From a checkpoint of a small mixture-of-experts model trained on Wikipedia: a softmax router, 3706 steps.
Below are experts of layer 7 (counted from 0) of a mixture-of-experts language model. Rows are named gate (a neuron's input weights, with its number), up (a neuron's input weights, with its number), down (a neuron's output weights, with its number) and show model dimensions 256-383. Each number is 50 + 12 x the weight over its row's rms, rounded and kept within 0 to 99.
Before each expert's rows: "mostly gets" lists some tokens that are sent to it at least half of the time. This comes from a sample of Wikipedia text that the model never trained on.

# expert 12
mostly gets: " \"", " ", " (", "—", "\n", "†"
gate0:66 50 41 37 37 46 41 50 50 65 43 62 38 43 61 54 59 63 64 56 35 58 41 28 29 43 59 59 48 57 34 53 43 58 32 79 42 62 44 47 46 48 65 62 49 54 65 56 58 63 49 53 37 50 50 60 73 53 39 40 41 28 64 57 52 60 50 65 60 47 56 58 39 60 35 31 40 49 49 44 64 45 48 36 57 56 53 49 46 76 38 42 35 46 41 58 56 50 63 53 82 67 60 46 55 64 57 43 33 51 67 37 67 66 16 55 50 21 40 49 47 41 51 70 60 52 47 51
up0:56 48 49 31 38 30 46 39 44 38 44 75 43 39 53 56 57 55 44 58 55 57 39 20 27 51 47 53 52 41 58 43 46 66 35 77 37 61 50 43 39 37 65 44 44 51 53 57 48 60 51 43 42 48 45 61 63 35 48 43 39 44 61 49 43 47 53 62 58 46 59 71 50 57 35 45 57 50 50 61 58 52 46 46 38 48 60 52 47 92 51 42 32 44 45 51 50 30 51 53 98 74 48 44 47 26 76 34 40 44 56 42 70 52 25 56 48 51 41 56 57 20 53 85 52 53 48 50
down0:39 44 52 48 70 67 59 57 52 43 63 68 46 40 24 42 51 44 69 63 36 66 73 40 61 46 49 27 55 53 60 40 58 57 31 49 60 27 57 70 71 52 61 35 41 63 49 60 88 27 61 41 42 36 39 45 65 48 59 62 54 49 27 43 49 51 63 43 75 47 57 55 59 65 63 52 61 37 47 72 62 46 27 43 33 49 53 49 55 58 43 29 54 64 33 50 35 46 58 48 63 48 50 38 41 44 59 57 63 66 59 54 51 48 38 51 53 38 47 46 45 43 79 52 61 34 35 58

# expert 24
mostly gets: " evidence", " success", " issues", " problems", " members", " effort"
gate0:42 54 57 71 50 57 42 34 68 57 47 73 31 60 49 56 59 46 51 47 63 63 56 38 30 28 48 53 48 35 47 47 41 30 44 30 35 24 58 44 26 60 57 42 56 53 50 43 35 50 31 10 70 50 60 61 54 28 46 49 53 40 55 55 57 69 30 53 42 31 67 50 47 44 19 55 57 61 40 53 22 36 63 40 63 49 44 48 51 52 59 51 65 45 52 55 53 70 52 39 51 58 64 51 50 68 82 52 39 63 46 51 45 50 57 38 39 44 48 48 35 41 30 34 48 38 48 36
up0:52 55 22 49 33 54 31 68 62 58 51 58 48 37 47 56 24 53 54 49 69 33 49 45 48 52 51 64 40 36 62 45 54 37 52 68 57 55 36 37 57 64 34 59 74 42 40 65 64 56 42 49 62 33 36 21 52 60 41 46 84 50 62 56 61 59 46 66 58 45 61 54 39 58 69 31 50 68 55 48 59 35 47 67 55 51 57 53 53 46 38 42 51 50 55 38 52 55 35 67 46 59 50 71 45 42 27 56 71 36 41 45 42 32 46 67 55 31 35 33 58 39 42 62 46 47 46 62
down0:42 49 64 75 65 51 64 34 55 66 14 56 45 45 51 44 18 64 40 33 59 53 57 59 67 38 46 40 11 39 64 39 51 67 51 14 42 46 24 52 45 61 51 56 58 43 35 31 50 60 50 78 49 44 41 56 27 37 62 44 45 33 47 53 43 72 62 45 53 64 56 78 39 52 42 53 36 39 39 58 54 41 54 48 64 68 44 60 50 57 45 53 49 41 65 33 59 57 57 47 54 45 70 57 28 50 47 52 55 55 59 64 45 44 44 35 61 78 60 34 54 57 41 29 58 37 51 44

# expert 13
mostly gets: " treatment", " method", " growth", "ization", " power", " disease"
gate0:57 42 45 69 62 52 76 47 60 47 45 53 44 61 56 27 50 39 54 49 40 36 56 44 55 45 48 52 39 51 45 67 65 67 22 56 56 42 40 61 62 59 40 57 46 51 65 45 33 54 52 61 40 55 38 61 48 29 56 39 71 43 70 79 39 70 46 62 59 41 36 54 29 60 37 47 54 71 48 69 57 43 46 40 55 59 50 53 47 05 54 57 50 43 39 51 55 38 57 62 47 51 62 33 53 32 36 59 48 73 34 52 56 30 67 33 44 45 69 57 59 70 49 55 68 53 39 59
up0:55 69 56 43 54 46 46 39 66 61 50 42 67 28 52 74 38 44 43 40 32 52 49 49 41 63 48 28 69 38 59 40 47 40 56 48 44 65 30 54 20 44 36 58 49 41 44 90 43 45 50 64 55 27 66 69 64 83 34 55 46 47 43 29 49 30 50 46 52 33 49 49 76 47 41 58 54 43 60 42 12 45 67 64 59 44 49 41 50 90 52 48 43 56 64 55 58 52 43 45 46 42 49 49 51 73 66 53 50 39 53 40 42 73 48 53 63 57 51 58 36 42 51 43 59 65 72 36
down0:41 49 47 40 54 37 39 63 35 40 54 59 44 61 54 52 53 69 24 42 53 72 45 56 76 46 63 39 54 60 51 51 48 66 61 38 30 63 55 57 60 42 31 59 38 63 64 66 70 48 52 65 22 51 68 33 36 66 36 45 27 40 49 65 51 54 70 51 43 43 55 47 68 31 42 61 50 24 59 46 52 74 51 41 57 75 55 43 50 63 65 43 29 55 67 53 52 50 43 50 43 60 28 46 45 43 40 55 43 56 37 46 57 56 54 53 68 42 49 45 37 31 05 66 51 61 69 44

# expert 6
mostly gets: " Abdul", " Khan", "ş", " Muhammad", "ž", "aj"
gate0:73 56 23 42 38 60 67 43 48 49 50 62 39 30 50 50 65 42 50 44 53 31 52 31 59 57 58 49 29 42 46 52 21 59 56 56 36 48 31 57 77 48 54 33 41 46 69 46 61 55 62 47 79 57 25 71 49 68 31 41 41 37 48 26 61 60 37 53 36 38 54 53 49 49 68 49 59 55 40 47 48 55 22 49 56 41 56 42 47 53 58 41 61 43 54 48 30 46 62 55 66 52 39 69 21 50 35 58 47 76 53 39 72 47 69 56 38 76 45 52 64 76 48 28 60 69 43 41
up0:51 36 84 38 55 51 42 76 32 52 46 47 50 72 59 23 39 59 42 59 76 70 35 61 67 56 49 48 69 49 58 51 67 42 36 47 65 43 61 56 50 44 48 53 53 42 51 45 48 52 52 61 50 42 55 60 58 41 63 52 62 55 50 40 50 40 56 42 43 52 42 58 39 46 44 58 43 52 42 59 55 46 59 55 52 57 29 36 37 49 50 68 50 72 52 35 50 54 42 48 37 53 42 60 61 35 58 56 45 44 25 46 31 48 49 44 64 20 24 55 60 32 60 64 26 45 29 38
down0:31 54 44 36 51 38 24 37 52 43 55 45 51 62 71 43 44 43 57 64 26 64 50 38 46 37 67 46 55 46 34 59 55 36 35 30 60 53 28 43 38 40 55 56 60 29 47 54 44 62 67 59 56 67 57 50 69 55 51 63 35 49 31 55 50 65 38 39 49 64 58 35 76 87 52 49 42 63 52 39 36 48 49 52 41 37 68 50 29 74 70 67 55 45 36 65 47 55 69 41 52 23 39 52 63 56 60 25 46 49 48 53 53 60 33 63 50 53 39 49 54 74 56 61 32 47 36 39

# expert 3
mostly gets: " Bro", " Jr", " McC", "Ro", " McL", " Whit"
gate0:25 56 52 54 49 36 35 36 60 52 61 55 40 54 49 49 28 48 42 46 38 65 32 41 43 54 42 68 75 25 48 52 56 67 66 47 43 51 41 45 49 34 47 57 40 51 48 37 56 64 45 65 28 29 51 35 54 52 43 25 27 44 59 50 52 51 39 34 45 43 40 44 32 44 24 52 58 39 50 43 55 57 50 67 29 43 48 42 51 81 57 46 67 78 40 48 58 53 44 35 68 42 56 23 56 35 59 47 59 55 41 59 50 52 40 48 74 58 60 50 32 46 52 38 45 52 50 42
up0:56 46 72 57 51 33 62 51 56 51 48 50 43 51 51 25 55 35 56 29 50 85 38 42 55 49 38 69 42 38 31 45 56 48 52 66 59 47 47 54 44 43 71 49 40 55 57 47 52 48 56 25 23 33 34 53 46 62 38 43 45 49 66 24 56 49 49 38 61 40 37 48 36 35 40 57 39 51 38 37 79 99 35 61 42 59 61 59 44 63 57 46 37 44 47 48 71 38 42 31 62 15 36 43 52 46 62 35 53 52 54 51 39 43 35 70 47 63 52 64 39 18 56 57 35 65 53 55
down0:64 40 52 36 47 42 48 27 44 38 47 71 56 28 56 47 38 58 48 55 51 66 60 71 63 55 58 63 53 78 37 51 55 49 45 53 59 54 56 48 75 49 64 63 51 60 58 54 52 36 55 44 31 90 32 51 62 43 57 57 48 45 52 22 63 57 51 24 48 49 61 31 51 41 50 43 74 48 55 58 46 45 35 26 58 31 55 71 40 45 51 69 44 54 48 39 54 40 67 29 44 41 52 38 56 37 42 50 71 42 69 54 56 58 59 57 44 38 50 47 65 57 56 29 70 37 24 46

# expert 35
mostly gets: "č", "ș", "š", "ž", "ñ", "ović"
gate0:50 38 43 61 48 45 51 68 68 52 62 50 58 30 47 39 63 38 65 37 50 71 36 60 49 47 56 40 35 55 62 50 63 88 40 51 52 37 66 49 65 38 40 56 82 48 52 52 54 47 57 61 69 46 60 48 38 36 36 46 23 50 35 33 37 57 55 41 55 41 54 45 57 48 42 26 47 66 53 48 44 40 56 58 61 61 51 39 56 42 33 47 42 52 59 47 54 60 54 44 40 26 56 74 36 43 34 59 52 58 76 74 39 54 30 26 50 44 52 51 56 37 39 32 63 51 33 48
up0:52 52 55 51 72 65 68 33 42 69 43 70 40 78 47 51 17 52 35 67 47 57 51 43 47 40 50 39 68 42 50 50 48 46 60 36 52 58 46 53 33 59 52 40 46 44 48 36 33 53 30 34 34 63 39 51 49 35 66 43 52 55 53 58 61 41 52 50 29 45 44 48 40 28 63 56 42 33 52 61 52 43 47 48 57 60 62 66 44 53 59 45 53 51 26 54 41 57 39 55 62 46 37 39 66 59 67 46 27 48 45 39 32 62 76 62 55 77 47 48 56 65 68 48 49 53 45 47
down0:45 61 28 48 47 69 57 62 36 50 38 43 42 50 56 49 47 31 49 43 42 55 69 55 25 27 46 68 73 54 34 60 59 61 57 46 55 66 53 33 45 57 38 41 64 72 49 51 54 44 66 55 31 40 39 71 29 43 47 82 63 61 50 57 60 54 33 52 56 66 32 45 39 47 61 38 68 57 39 55 35 57 62 43 57 75 24 54 51 54 56 38 54 37 59 23 56 60 42 31 17 64 53 69 43 45 29 69 73 49 45 45 10 66 34 45 53 74 61 52 45 37 34 55 63 38 40 44